config.toml
d_model = 128
activation = "cubed_relu"
routed_scale = 1.0
balance_loss = 0.0166
balance_bias = false
optimizer = "adamw"
lr = 0.00277
beta1 = 0.9
batch_tokens = 65536
train_tokens = 490000000
steps = 7477
dataset = "wikipedia_en"
Below are experts of layer 2 (counted from 0) of a mixture-of-experts language model. Rows are named router (the router's row for the expert), up (a neuron's input weights, with its number), down (a neuron's output weights, with its number) and show model dimensions 0-127. Each number is 500 + 40 x the weight over its row's rms, rounded and kept within 0 to 999. Numbers have three digits each.
Before each expert's rows: a language model's description of what the expert responds to; "comes before" lists some tokens at least twice as common just after its tokens as in all text. This comes from a sample of Wikipedia text that the model never trained on. Tokens count by the router's weight.

# expert 12
What it handles: Score and date separators. Spaces and en dashes between numbers in tennis scores, dates and tables, such as 6–2 and 6 August, plus word pieces like compet, finals, medalist.
comes before: "1", "2", "3", "4", "6", "5"
router:462554540489481539510510558447434526556485458539522476518543599445587540476460534499488425589525532567435481505523455518474527472501513459495456538480513503447500470512471523494464498516467515553439515439437440440479488501424477500530453574533572542536428513477487479509459511447447477464518523502465489534451546439530505452487553520540470432482525474449535560494529489513564542462462
up4:483550506505556501444500518514502478476503556593488468540519556450460467576438630500485449561470448476434524482451466492504518523556543488514517510529490551451497474512495445569438528484492486541458531529473543464463449478571505494529439561532497466452474478522430534546467512438535498531434529450550478557521471514497535478473421501541500500529590470467549473478515474498510510478414
down4:489454554486524427430489429463481445494571479568518440565601440588538570454567538501458484487457478540496524504530493478517415512479454507482503525496471506496497443505503480561462516490519507511541484548582490486548481551493532496448470512495567457462447424465481523562529522516450535576561492472506482543534486484505458541518458460522430557483522448454447486516480494449444478492520
up5:514492573479468522538612439470495501564483510469533436531481575463512496467487446456560483537513516498488514466464497487484527487467559546477434506477422463500494421510467537479509536543575446508523487566462554414499538548456479530506459515485538504511468541503513525464474485506472487555531494377519565505591460605487429505472560474555521461470517473489522481506473525473451496537517
down5:518532498500495443432467480494529498511449498492456497444561433470553570456433460443509549584598534505474532490592458481478450510490491512493520512509472551519568461511441502533524527542538480446545458499552582525506505486487474480574475524451520609506435458446580541490520570530520517438531457541505521529418508515504548484485497455482484487528498556492480486495473525442428503519490
up6:580522528468508548477498500478533603458471501522454516531516538529517558495470519435507459547430526503527476592509465493432480492541463595449566490525495566523505428518494476544506459533490455613521525531437487521482470522513486563487521539478490540427476489493530549478489460471470506453469534513492433415485502422490496473478535484520547495505534472472484493456564459436538551536410
down6:520474620364525500480560477492471507455573567508499524506464444446518535484510500454529511488578533471509487578487481530455520525448478511469502494610520405539454499495472469503552463495508493486490525481524475479494543509520482486537496496489565499521493460454539546494429457482494525504517531489506576540464474535472532522538497578507499545527425550453500496537567535510477468384474

# expert 63
What it handles: Zeros in numbers. The digit 0 inside years and large numbers (2016, 20,000), digits after "2", and pieces like "ib" in mand-ib-les and t-ib-iae.
comes before: "0", "1", "2", "s", "%", " States"
router:592472501510589553497510517539557543482549546436437544473516455474509539479567455490483457467533513555503456503566556504452515494511536530483491448512435426408590422506482472459449489555442447463502470535556488521518499561505455426537477484498507528579475509520472497479430522495540500457531457554518568554473520535553565468490551525465473477521505501504516521483546478533513505555476
up2:506436491558542609503482477554503484488568503551428471515479461430517466484458545495505429440470487456519482497514455457449487456553455504525530473570532453466497498431563440426519506521439514537435514511510545466464495520476487526560519449584446484525484490513528533525472451508499569472511463487513471461548498554498581540447566498501493592513535429458478537499549497453536463523526
down2:501517555529368452434503536496466468555479522469485495499397556477476498506490537441505429521404536514487512499495476493526518525499500509425489499502417498584466520508536606497526474476467466474512616497509469491445440403504513548442544481555414495515545500466435497559515458536502532488468497524447524516485465512448487520453504476501516483513523510475476523510489418508496449493509
up3:434520538490562500550533467511476472468493522542455509501441431443558547532480537563464484487415514521431570490480450533491519456505455552489463500491461493491436506538496495492428517536507479554468539491401496421486430534431472553465546560560503458458521478517520581511522514405473539499518443478501552458500468512403520563558555541503491507459535462515503504517436490483482516505476
down3:537464452475512484530487421482531513482565468495503486498505505586498387484535527496476437450503506519495542558481406449499529552498537554515485531540504539578436518531521556506585508488526529488480516573511523403510535555513537531478493552480519500491543499430476504491526539550504499463531484503508453405506455474444484523462558460498478486561619499474414510446489495536475472543532
up4:435543550520467515498543511449490502574445490483470556493496470503495560512439513523520558455515515514533527569526526542473428603578458523538450477498529473516509502547474529513563490377487494528515502519545537576509496463541429495511469530511521519490571495558526590544389507517551522557506500446552498555489455487476513463525562460544492539479495548525539539487561497523479504449517
down4:463560530458477511524519476560474543497470487462482508564551523507575453456520565496542464427486540551529462461563452486508543484523490506481427489562523515513460496594432458486405516565464511435554553505549461574560488523489500468538465458494533524463480497515480491504497514499615510484499487485498470511510513434469485525526532538543584485435499473556573537512534458528475457442437

# expert 47
What it handles: Words after first or only. Digits inside numbers and scores, and function or verb words following time and order words, such as first half, soon after, made, won.
comes before: " the", " a", "7", "6", "8", "5"
router:501548482539513574528458497513514470560546548446482452465489411572501531512491493536506482485531448520423484471523477547488518525536516476515517528565570528519556474499477518441537497485473469431511521503390541455522440561467511575469539473501544535434476506453423443540506471559542491533518449485519548536570447455525504534477461469523467450429531571448446476469510515511513438466451
up0:423515501521540532544500476471548442454559491442482488512596449501442542584492488543456421523466517530534517574479521490559486532443517500495476533544498536521444468494546584439492471541553476526486470530487425428505564508473514479509484513469449525478545445438465478527516536507552469504524449441476551442522506466533496447427517506479483447556502542521538538483554581481479450467441
down0:507498474505428557545500580436519486550470500451508484506577509571528528574470501468520575486484582577467481478467471532579459547447536566479524515529537490552489448503487499522500521525417433558459496487529468489520497451537509484530434531488469500465402462480482488567490557419534511515599504459516569482448524446484479516495470444479549492498485498515530489447565495543504486537482
up1:528489475418497538508491461503462436578480571496454512477553507539489551478531508512503469458502465546542455502464465548488436511466546510553591557499507519495458502572510523467505533506465575595541463407511494460488516518482495513479555460449524545451545534494433517507533454432550526501509518471568545519492513448499453481450502482536484464454593566460510477510549405537443491478545
down1:496535524464482469486427462527473518453531507466501457449500522498460419497558479467506414512501454580544518496531511452482449561490420440488518458463544498523514508521528515553461508472412492464488527500531430464473512549488516506501572543462491516461475463454502441512587529521483497549497548426502492497579436499469477585498434452582451530465467528466580467507499486430540516557461
up2:475551440541457474487474541460473521416553474489535527570468533532508544445540487497607507544496523547442529478465485538514526455470515537472484546467491512436539543512562554476534522537533428466521553487467493544482506449575477495483461480430504497583504477455441501470472467558542468593454505489542448457536500531476491491550579477504520550480568531435506508487504528576474524434454
down2:499505507511548497444538490539498505435578516451541461453507504486513477529505500442585428489506513495534466501556549485399545483446479501452533525498546555529534528486501488506398549534503492439511547426547485552487533516572516488511466475522573504455451505566525440540467470491500511497501509538498458468447527507583542550525449589486473492488569475531395487502448491549459564499459

# expert 24
What it handles: Mid-number digits, pronoun starts. Digits inside decimals, coordinates, scores and percentages, such as 46.3 and 6–3, plus sentence-initial They, It, Its, Their.
comes before: "0", "%", "6", "5", "3", "7"
router:504495495451539465500451481580466468514427513431506548507502485506473522455466428518444451515584502547456573467591447461460509535540467518448552453456523512513520460416477442568498511542510485477544464529564487444499434518480600563504552537465515523561462559528529448475490559520491484503547480463492486531536456481486542473552507479412506507513532515490441463504523489432508470463462
up0:460565507522537555472525469516547511553573478511552459528495510458535504509520491453481431481531585483517471495536491512530480477457450523434430463486482529565551546465547536514464518455521477504514508576442457535559407466496529451489476463535491542508459494458582511476487470438514511451523560543512447554462481525443504441518479437457567530468564450523434489507445579533498440549468
down0:500489519531479527488450523433517501481450480490438460513424480541478516455540540466511406471539533508498534484561514529470467518561550480506538558475504508553464528479491499456407485398536507424472510464472543533533484452462493437494444501475495489573512542545482544428586544594518581497497561497532450529560491473509522490515555496533565476519481512556453514563523574459522531525503
up1:504561459574487519508471496477512458466436512558497457495502429501487574530539538545533525543496514601494499517448527360504497523519529505454444498535444503530481604532532475519498534555505484578536480461526592473491423559472467540513466473489485503501493474594468472507449511539520503468440438503478489435562540468554520489507489506547511492471481462541419536496473463500482554506467
down1:531545510506606520473522466515475493525471491540511536574454466484491547499555418497542522569454522510509510493473477501491464510480538456465500497512518532432550487480491463447480545602484473449469560522472476439524506506498476509477544529548517524509412504500480487490605622488522445533522466476473550456538528546452488514531505455497422451522521571559543547525593516517586497516486
up2:467456508452479479479554509537551507550504440502535567446540462478527529546472504505492458484456515415604511519470474466481456551544551472436458447505517525463463467507531516513526468569418481514501529517515562466461521520451503502528534537427438406456565439471440473456518500533480493535527523526503441563490541488551525494556495507594492468522517518497472569534550527481563580509546
down2:531452552446538539495596485533500486575563453514469491511506540505480521505551428516437524488514452519517484492554492514471394519519496495392525508465476376496513488438421517520569507521489482523477463523530533482532491505493441543539555514465461498494499503496434521576456497535537474503498450511514400511529487509530477581473429551477438452508467506550490519521428520528460525510451

# expert 11
What it handles: Commas in place names. Commas, mostly between city and state (Minneapolis, Minnesota) or inside numbers (15,000), plus table pipes, closing parentheses and some name pieces.
comes before: " ", " and", " which", " but", " where", " including"
router:564478493528503477441542552495505553508431520506438513539519494505436447488558580534551438512538536537485487491452477446484536550591488515520466474492512507478492523479482575506470559571479464433472438485493508515471523480516453505474528534476517441477553479461523498455481550457534403498512529491582504444426578493475509504550552534507481401515478489498437458436461445512494518472590
up0:576471482486486453435471572442413466533475562538454468478519564437448472480539516443481541513488530504428457513460398467511538452464421519499552557490466482476458473531484445466519437523460479465449522478435502455504491475482465489452535513472481540427481517581518538474529583500467429567502461540475518549471551491529520515524485532463489513460557585496470487480500453522483482486542
down0:534487532500513561616502445515483467503493512461494458545494528487483495510516539491498524606512507479408528587516470521444528466474464521509468540447505466475458524518500418441518478451526399607543496409504466518507434491475558506491482513513380500415490522497481510539529505510510463487520433475515501486539528575576458499485444496491435509532524510540553472471522488529488526510528
up1:484505468512505506545508515500514478565446500542430498540510528444466612461534499492491467517421522487484511451493463475572455492528459401543513468487520494505417562468508587528520485536499513558460535540421496518502550590454544421511469506515475557496453492584463522461549497527499506494441477551434572440558524482493539456486537500547491515536523488482448502428509551474485553501459
down1:472475492509489519592479583505531489528471506549472567555477460501459547409521466484510480495547432471419517462490512471532474560498531499506485406479558539503470476494504507522489523454565478498454530525492535562459525479493510473511461532484501503536506499492547487521576529567505376468468574439491569510471516531486521397420525495550473435537548554523451496460503484490542494557448
up2:466499507495430538493535498477490424492466471529470516564455500476462585472515474439494593506440563554531454484438408432504535505501517450525485501411501452502458585495527546544503534558582528462446569507503434497547425459433522458483478547481483542478501451426447497503498528477515463450442505525507514481477500456517544483488531505552524489483450441481456550485446462504526472472477
down2:488507505499548545560542459535503522490491545451492474535567505500575489463487514448480480549532518484493480526491478439466610581447461508509440444438519468444414466503482481559477613477486531487513520494550507600494471475495550481534464460564548573504505517487407480534440528466525451470559541542472497485552493519563479486502521531524513489503514452451538582448541510497483472449512

# expert 4
What it handles: Digits and word continuations. Single digits inside numbers, vote percentages and table cells, plus mid-word pieces such as evid-enced, predomin-ant, affid-av-its.
comes before: "0", " |", "%", "|", "7", "5"
router:513490587494496497507522573516514470428485503443548438504556483429548524478507425403475502520513550506508592471528437504484475513427472474436465459480506510493483451489423489510475427563503563444528525472484491526481532526538539556519473498557532547511511513489440508453557501497537485537464482456466509498584512551562480485470522483477550548430470468542581480525485550442551522451448
up0:442532485459513458497522524513454466518529465541486447550475451480496480478456457462537490468540460505486472531479606519481548542444560505537484497446563510418465440531543548473520490451548538460544496478506538487538440537391519538463436398548492534477489543474529491471583467510511504520468534491511503509487449516459500434560509474521483533464516515558518482558417466539409559446492
down0:451405526459535535461435433398463476488570542471553449523474444475495556500522487475472545558475521509553543433537555495427439480526537482511456526499542511500535484498469552427471446465548515525489499546581508485460498476532513515510518524495493558486475525524446530446566520519435514496506510505470524461540439496434556518483443465425438495455527467552516517500513531552533494572566
up1:528467434490534494482465525534473516538406451503484478517585468430511580495562523424528494500490521533489538513499498466547421428534444539441530484483508494586458515530503520516508544512564524499519485420491467498488481533516496479496454514509445490465478464502503500478495444468528429542449513584463574516543435425572570418505497477450466417446478489519495505465501545572513525522474
down1:534474554501550543511495589577531585505480545481496502479532486402537566568505447459480493503465493498511471531502461505574491466418518419480505517544503524488561457504466511476580554586541513520508441518483508488514531539521525432469466517529492556566561551484475510495525456476466483521578516525432470521516525582549494522518490549473516428479535506576572552495538507546470483492477
up2:472487521456504505500495499507463498481514472469533425402503515450497532476456459506453504533512514523570444515477485444569464513485541508505495491450538487538502455539488517492574522521550523475441576532531558457491468502462413465478510538468505435503535414472450471456485462526478444513475498531449558581459428486529529462573488466563567438477444513480537503575473444582473510461575
down2:484537500461464407421470537541486533468596537458523453526515513491518497499511502538491514429474508511596487475543481483447503448470487467476456505602529581507512472457470501470528598445554449492494526499509503474464474465494508438416542419468516446547530491524488509527509452474448562552533472446487528413495494571517501511512436517486448522521456541516463570473449458484448489510496

# expert 62
What it handles: Word-start after prefix. Word pieces right after an opening prefix or bracket, like che in unchecked, heard after un-, plus leading digits in coordinates and table cells.
comes before: "1", "2", "0", "9", "3", "4"
router:498515470487522507494481526544504468505569479469455491521514418516531514487446483479443485539426538616503468535534478500500510483553460510469508468453510483538517521456455592536527560505473520596548527415426583491580484555475455532503480565556551534456545558563534465481481508502493469502516510477447554541520523549437477459447517567487514495515520546526553495506504604532519514467506
up4:555515459486567531535476551494499542474483533457506508517543453559481534449437548456509510523490561528479546542497482478475480457554457488513557503447488536498458510494461513578508460558517544522571537447538439540574517461560502508459462541484427538480431554483518458454507543476474452601412486525470483482472524506456466458438539463576515529462426501485464428484517539529487512560443
down4:446426485481522510498475520482438505460512466478455515536466469511461530435503513458510517529500506443488509545589526538433445528543506505474539581522518503554482541560496514480468498507523506551515484578517503429578505530527551457565461511529506594501515514517503502552470474480517490444453526533484532526491515394513461434466582448508428577556511556465509459508469483417460553570541
up5:482536578490533474487497552504474494495499533559490457534519445535539576489488528497509578512484533522547467551514578476533489449537563482576534453441502422487548506458635531495481569511500512497459526524534489480471479527512465475502486429534520511490440513538455473559492439484496454492500524516499521487476493519639509465508473582500509551506461537543571487515414529565506482555485
down5:513577491446511508432442601490493464523477554517444504526520544534539491559491492498555476509432476540464541491485515471522509495552449518554552569450498478475463536533530512493541560476542460471452469479593443541580479560488441470456470497476551442482503540511476542498432537462487577482468523471506536501455487534511537432520458407488552508550533529604518497484542522557486486520486
up6:469463482534416547502540483440444535470573470541478503436457459568417419552410496517492484528534542496435540564452481485610486514545460517497531524476483431530437515442436549529476548394497534461521534504514553500495466464505472552438524498534537457459533576520531515526526498516482517487456448483511492523491521493470540556529540528483511497538437489524498516442494475520534509453539
down6:491504445432530446547477507524496532494494516535487499530486515476499540464502443465455527471515468547438428558486399537548448487407461422404505459516469431563545449439501457457428493485436521540530493456539540515505558505474515522465527486481494421506481508483578463518510469562484398467526493432480484488507494542529491498444479479494564487469531552482529514593502502502473526522547

# expert 45
What it handles: Digits, countries, endings. Digits within years and numbers (190-5, 209,6-2-2), spaces before numbers, country names (Scotland, Wales, Zealand), and word endings like inhabit-ants.
comes before: "2", "1", "0", " |", "3", " |\n"
router:493546523570537528461491474508548425520576559510530446501533512499480514425510503439486414461543470533533443456427441565476493456505514515505529461487551420477469464514404475510477504456507485502549552476510488561535538493414565489602474444487496530508495520485560523502503506507459555539496496463462513551597507536510487441533454498507532545540541520459467478583551539491476483531482
up0:463507542515464415486449499419481465483491464485505433509500548542456493511546498535551498492501500487462558417445513450485460539553583469505487559488502498422456495435439430518462487445509480513545517494452514505539528484526486583542455438529413449476526486486479554473451483490561435557480525481516503445516493467424471413544466529577539521473516522478472510568451560504487457521506
down0:481519490453493497481466435455473512440576446502500496546516524607534495479500479518540546503463541424495529512590537450487527517530516484514570528515557486502533581531578549482469471407516474447595520590540503504540509517507502504495480444501605483499522451451535532547531528590470530489511544499466510589536493421493505472518531489510509515521502537517458526497466465533480504520416
up1:523520531533507553524485512443505520432479516508443488492518535600458468504574506515487436502544477433514523538541515524468504462527477500428388472494488452547533540569532507514482539478434528467511530498508494443574588506511451514559525530456461509479484451557499548445514506559551543509527539450456497496409476487467532472469454546587535493441407478511571470511506508538479483481544
down1:473464504449558514523543480469418538437493478523557389466594498499470548533478435516548427522523454448509516587557564567460444542516471490511501506467428547462508458515475462471442517473451477523516498484498489485510548532461482523529509505458479489444435466461461534560528512463501515438490531447511519540499445524531555484556493472456567507492505495424505450543547432539462471460538
up2:485519545455496516464476465450552446532526529470474470538491529583506519469569504510553575485516442439497408515523505503532602525465538495542462536503516481562454439511434527469503464511492520459457519443483481459585534535457556585538566498550517478454555532503515493503562463522580544469426484427476479550456521533513511528543464467504496472559504571579529482496510516459481477509515
down2:517455522499470467507436513478457508604543589463470513512445426491559589507525491503461466455539513537495485494495479527562504531405551507482530461495522556517510428490554506468527439471481513560486500523482519428506501500392494431493537491527497507526497543498582544507529531512497511494396494494456460602478497545498507535544439520486417474494449478511502516481511523490406487451468

# expert 15
What it handles: Table cells, naming verbs. Table pipe separators and header rows in sports and election tables, plus naming verbs like named, renamed, designated, and mid-word "or" pieces.
comes before: " ", " as", " States", " \"", " Candidate", " by"
router:514434454551520437542534510480499525517506470459486531475505505469435474433516514498516442524494496473433549461544497473409477495469517448426456445573489481473552507451451436536589472481555519546495513501552426491486543526516472570500469501527510517571501512542510508513526442556511467509518499434425485490476407562474567486568526498483526493491551473477508438446465469560534444533578
up4:443508484524479488540481508440515432528514501465517481522529519456566512533416574405500464470486559513564506551501468525558427435563539505486484486547565510509508541421539441437551492533550512491511519554565440529519443451504505538450441480506485517420496451521494478531518442501556439474513434544458462527446534557498557473488482486494486538415540505529473520559531480520488556486489
down4:552487472557535539428596433455538545600500487511488520494476452472513536552502497540547497524505473452501497509492426480511490428560615489527526499461493513453416477466529443495525450535463530565398504485527437499426557504503482487514467489503506589499539525537469454449538476540455517514522509481498443459517492545517478543497507477478571447489526490530547495526472411543459536496491
up5:567513499539522480431466439542472552466599568504526439517488526589531524476479525497510532528465473533473431577473539421511538479469467452433499540537516535490511549496483587445497549495521511525445508458450478494464533481408493539483490511466486462511596467558541515501518499494562455544502446444493542479563499424472523462537539524496511449432503515505494497536445478544442551499533
down5:549512515436433448507506496434444544496422532509467514554478493575473474521479481528573492481495491487480499552413496476546460515499497592448545510504503477576543517533486549568458551512539418471433571522421498564496487465507505539475481513508537428509500440522558516461544486491494555542442457516482480524577507471526517419531498502478513535503428496528466422508469460560477463465465
up6:522434497522478470532554567499533520562605449482509476503596510481456465444564528474464471462460511562490470530488477559485524492516438449424513522532495477510497529520527520481509469508551450513445516442491552490523509505458523453510439530516523554456512539464510584518435471521488443571424428571485499543572470544565532532511505511483514563435460493522543498456569446491492526548473
down6:456567453495500449526515592520477503535494417482479485537459481472458392441488550538483446508530462395517555449492480465488493470513487451449485463534516600508507522503467448474516558470549500544486489490509484573472525554567561533475475527526565480538430519519527510472489525550477534478470501528506503469482453516525503479618536474527467488476488499425506445503496420441543504476564

# expert 26
What it handles: Table pipes, foreign word-middles. Table cell pipe separators and dashes, plus inner pieces of foreign or unusual place names like ü in Teufelsbrücke, Shreveport, Seychelles.
comes before: " ", " —", " Yes", " No", " A", " L"
router:438504418513516519484521463541487521498505457571540487521476460552456527473496515511470424542444454483561457464460459515460516508549436466480508584463457496560491470500507457412553494532476477557488451463431460533527503429522468551467499564469460458478582506482521439474482465552551566473569531525473454437569482522487446535455553502483474455487495480544507470498432505506548519416515
up4:440418470511503441503565447541516533532512534483458436506557437504527487469526462401516483487460425535477459487523552535497554566529518549560488552433441493476474511529418480479543473555566530450538437527465471527520441512519440559551445478564496556519519449519493490447484527492544430452517545515536521487564520487477485506513498492513568485480546512526550469473530555489433495477563
down4:504535412454506483537524464485522463546451440504479479505471458467536442468535460439454438484569588500511446536496552480544484520524534474503491524493442582545494442475467511502459503514588514554561450473543561477451398474563558520539524517512547491489436480476477535481528513534460462441514501559543524476468573428523484514517558512480486437492444507477496594520481517532501543533469
up5:520473508489503526550502551447543476514505531470499467497494470498462482490406533508507559491474518546508523469491551542508561493444481435365480516521474546506567560503528494579545434540506514578582466477471483542512560551529435555482600508492481507556541543603429495532480516526529576479485524525449477517456443468513436483470491517542512456536493507459556478537522519486503500470461
down5:482466447472447520564509462526409470441489523469485459473493485456442444498508454525510513487536442540475471588585517489510452493451454450418507457515503558431521494470567425525509504503551571522490509507545469464462529580427489488480648489479475537529496523576492496530554417519476490440491487486475493487503476452513512480460470506486503553519486510497561511460498529443477440490471
up6:512501497468503418544486494523480465470472488553503561530489510597511464442562575502509507427445466469515486476424551376513494529458515504500573519470485444487524510522552501469541492487444448425469485462585471557533464507550434478468500487549489499465484492473481483489485494493495539484507510452512484481575496503557545448504498586528580492416493565495475561492431494528544519540439
down6:447512514486491536483470537574493553457449471443534502527498493547500505589416540472508455534457598524527487551464418432457550510400450461506460499442487564464507472505488453452498496501506518528499416558488492483444431499487500532509485487522444476444457543480494450523489459451472509473489568519475493498501536444498524507540514417424471488471446482493539541458523542502494473426415

# expert 2
What it handles: Year digits, clause connectors. Leading digits 1 and 2 of years and dates, plus clause-linking words like which, while, including, There, This; also "ur" in concurrency.
comes before: "9", "0", "8", "5", "6", "7"
router:495491495504480519515513482497469475508541480446475485539542398499523475447525490514478461523586478565495504460567561549546518468470511504479505427464428518529519525502533521445534466465432481485538458454561479542571529562465492476480482523488498542472405505459572497458534589549448491496573486481484487434563519487519491495452467517422467539529528501467482436539550601437536458458535
up0:571499509484481553551463487489453518473509527469479480520515452484571496546485486525525500412494536552496576522482459506512561553558578441495536461448451506532418529521502431536519484524555473474534552533407472463551548510539529430561539457476496439480573476476450458490504477536433465444501470505559426570512471566516471485555513518509514583478472454457520495512544486495539506485447
down0:522461472515466577542534525542508432546499525451510509453510457532541542480563450505514490416450477458468530582506466467498555558471561479448452465500430531517442476529535531532486467551477459463490465429541501433506460524556555503497471466413502518540591464512458575489511521483462444489496593558568512471484545465460463469467499485485555525472492440472498469556493514466492462555473
up1:508465514472441477518556474505502516465514497544561571506616452522474495521506470418470426514522457540519517541489506447544473528431456453509537509497473520451572476508492488475507411531490532427453522566542480421511503489494476466488437433416475484463458443456495550479516489507515527502472567395494546493524474448569496454526475522502495471526460514449425443497535498517507574471532
down1:506423556565548548535479545495506540521467514454552452538547544557522554464529427528500594554465483540520442464496518525541468502524532559517541499448520509494510454536467475574523498549460516520508567496534452508478444472534446504529493511531460401528489500526517599525474509519504501519482587521566533537536509495503484501491450567512534525452601483452506503449572532499439504567534
up2:459546554461409508515482459529466550491450572540468626548441443448445479500446480596441465522530514494557539545500591532509470523449559469465514474483501477476502523561517519533483553448558443490523455519462461527578474484479484550478543516495514523564554421532469528469525497520484519497498495440499486500460479449448427528514464469497494515513471496485485526556439561548502526493512
down2:490479510479589524525558503540466499424530568456460511489545503468511440538502442491489495481458490514507503472573435569514476471557536462500501564517507584485531490469459502527535495442510412521536474557571516574543515488492540529460538494532541558531530453531461533534534490471526478458462540417449460554536464536457427527488482497433519443534452545537483521479490479498399565482550

# expert 25
What it handles: Year digits and units. Digits inside years and numbers, such as 20-0-4 and 19-3-9, plus units and hyphen pieces after numbers, such as ft, -game, -five.
comes before: "0", "5", "6", "4", "3", "8"
router:473455515488516433546532499554484543548478398443449563508570448498461538495464492486467540494527484433443512569520575502461540483542517534475438476446388525486545487491502488450435547521503540466509493479451454475515511533474557449537468488515504495449446528479464467475442539472454516528513474498457488538501442480551451463460421425532452421432481528489502476519468568543516514461495
up0:498463514522515507538466546491525479469494533506543598576493398528542515447482482527472450493525510447436528476387503387522489527534486508500462482433516453478546543490438510509477565520504415513485441425478509494569530454515531524463474520436488491536461485521425446489490534446427464486528502458505473470523468493473519590481516508556582460558491530493486482488468490499457536443481
down0:431415475457517511507498479537459565461526524508481488476512452461440444525477569462423519502433550565458473537537509570440549489526460523449514486515497576547426544490502515476451572472518533514437499470555513462535547582484551512515523522517459550504494596513495532434551558471518486511480496516470538500537374520514524429550519518533512517476508486480502530454552566477513484511493
up1:413506540539529548529518397458530522454516484449487527500561506562474495524500454465460502550515540517495497465533501508494527557480569512451524486514519541490453462494427526487528461465542482494455481456583518479452450595523529503474498431429491483520455531471471474488495527517426488556527457477474524496582517470468446476532477528420517582435543517505481503563477495626481545474454
down1:503496517533538431522448509387571519451582513478498463520482516512478432502456558538545454461453521475521462512558474504541535575513488468436519496510453511532536389500486516471460520478527436513499509539469522556475495498474479515584554511543526481583385485517501586419559484482523581486512435484489536536520504446475474498489505495538476553440510483453487515514446491498515545503527
up2:462537516483474489521573518492437517455593510437465530479520543527486538528510545510481438537504563517473485490487441470521515449571514418457462487532495511510513571519562489462576502461585543492481583528462571452540482539546471519520497540526501518479556499515550490479459487452497552512443539564524457473570470431516474471478619502541497537498574512544516493538448546481507514434464
down2:510450511421546519520445524590544478488430455462485519477503410512553487546511619537511498480446468464508458485419481443449541507508480472492515544484506472535550474483517520489525465479465491489489542553482417426510463555484445515504528543500473496495500437510479514439503563491538523456463575490513509584540472401446498484513569521483523504553508582541502515503536507515429485518564

# expert 50
What it handles: Table digits, -wing. Leading digits in numeric table cells and measurements, especially 1 and 3, plus the -w piece in left-wing and right-wing.
comes before: "9", "8", "0", "–", "5", "6"
router:501477497471504559535493532564454488534478486503495517516520515501506561507470454442457556514504493528438531523500454405440496541484529557543513472591488501555486496511489481490532530544511427543543532419470489533476482533560533409496499537564441497460463527519447498546513528569478529483559546473570581465550521509514509468545434458514478554549517483459423453590538500472535525446433
up4:474548428572534513537554511469491455482430553536463565456491504486596512493522514544533485529465518492478502549528495519522548558530550476507466453560534522552510551477499464569529504508499458485543517558513504480488483441538453503470469414507472478436471571522481531552505457471462496506412557581520557459497456480470486468537472505482586470542528536586531507527517473449422571556485
down4:488469481494460589556445511493467513535548452517511501554432474494611544484571545498514543512459480506483524544461473540466463545475553442555501475486510485497485486469497536517491555543479502491495543545445506488509502547474524523514546487445484464540514506542530572546467509447423486578550613565432577468594543465479499489489499587528528548441479495456505510491479540538468549516520
up5:464518447498539548528503495458450456474514561488454549512566451463452559530491498523483527470476440481465460502475463474485437551495575524560500551526448506527583448506504487450511479444490467512410451549481531542502571483491506445470561532423519515538513503521512481521515524557487431512429506402564522436512458480461433498452494506469504482462530531577526483492467573569458449453492
down5:523484491480526574506466531550470441545513531471462417526550483525462513446522493496499457487467499442481440452476607453460413447484489489420558550557487525471486498496473426470433525454473484495548484471581482539510491527539460514495513527497514395489527440478470496477543400529536485533477542494498562575511472558450507522510480479507508521474518451489516495460547482525437453481597
up6:523533532485474511431512550539497516476532513517460517523547504433512532469532504434557536416563483528516475548465465434465542492547481511551495498581500426493463568525525543500495580543461486480404519524421451560473474446497504514444470521531499458494486455470481558483484467488511483474564552539546473551523528444459495562506538493443518498505508518495447557559497432620559520510467
down6:507457485496462503613520486525543493489491469502545527459490528523525475396539501553521489519454438496489473480563482549548478482573532570560566517486538477529475448482519459553475502402499545427416538503411487435503474406442488529448449533487474561483515492567506486485445460486549471504534448520400486456469525525477540507503504505473448460493514560463456491533479509516500515479480

# expert 56
What it handles: Spaces before numbers, age. Bare spaces before numbers in tables and lists, plus age or aged inside birth and death dates, and infobox labels like Born, Coordinates.
comes before: "1", "2", "0", ":", "9", "3"
router:507483563561514502473490463470502477571519574462528422503476459505483541521505427538534498508540603571470466458576573514535503520458542500473523439463471423456541514512514511508569548515511571488486501477490485488501530438490510534512517475557517499451475493579500533538426572494508516563552480482452478529562482409467502498423484477494505564557516488475484493472545470414458467503430
up4:537538526528509448494518500420493552488515563466561480461573537468558494551501520519531467432532551548483492509450514464587490529529555512442524462542489539510533445495514577614524445466545466455538528430491445464506496496507523513500469446535481475501555533493544467499541508480487479581504505519494570493528429506568577543446480469498439516498529420464508545569492437500457537491459
down4:529521525535512513544486506545510504488504554446467421485571448486453462395530467483487540474531543504533496483547496565436522523541436503499466464483475432468493487435477523559459513548446503462441531485510512566514546471531516535522485528501542502445582533445527484532473470555532466452507556465543411587475519543527532571491501528483508443474510502481540460521591514556459457484408
up5:448528532502497546464509516545487533527521422472427500500502443469449544470467483506493479513539580478503531492494459505524484547495499403491559548553478467602509531433439505434527487454533524488489493515424470485526543565469486467507572597463476517643451496450520501517535533461496533490479517507501461534549473401499466527548465486483503481485563477480476485491409477528491479470462
down5:514520548532518457514470480408452497498537529526478562468453561561493514487416570528506501506549495466522536456528475470430543468496513500456488525560464564572436530519510472517526507540566456539455397562512508502495480554574503544557470567429493503506573505490495532481465513485424462491489589575515524520510528471488407520538478532496536441505461522501496535459489512547534460550474
up6:475542411544527477497474501487431444497507529481538520489439465443457515561500452534563568537429470523495488507521513529545469424452563537465539475440481474459503555488444479439580503506443490489478594545521462438484513558454508444497535528530484473486503469468526584525492514486446416560438542456543508507523517410514514523486460521462515472512528503501522453501506540527453590542470
down6:522525513542505521497515470474478518480466443460464444505470526507505526623537505539532540472524460485432488563515529501503393516505450494482520530435512514505451459526474534582490450519548546542492535516490454488440520490480467532481498528466430527533448477496540533419510535499402465487548482502516479487555479452516533458523460578508584417472555548570588505546558478531504473487443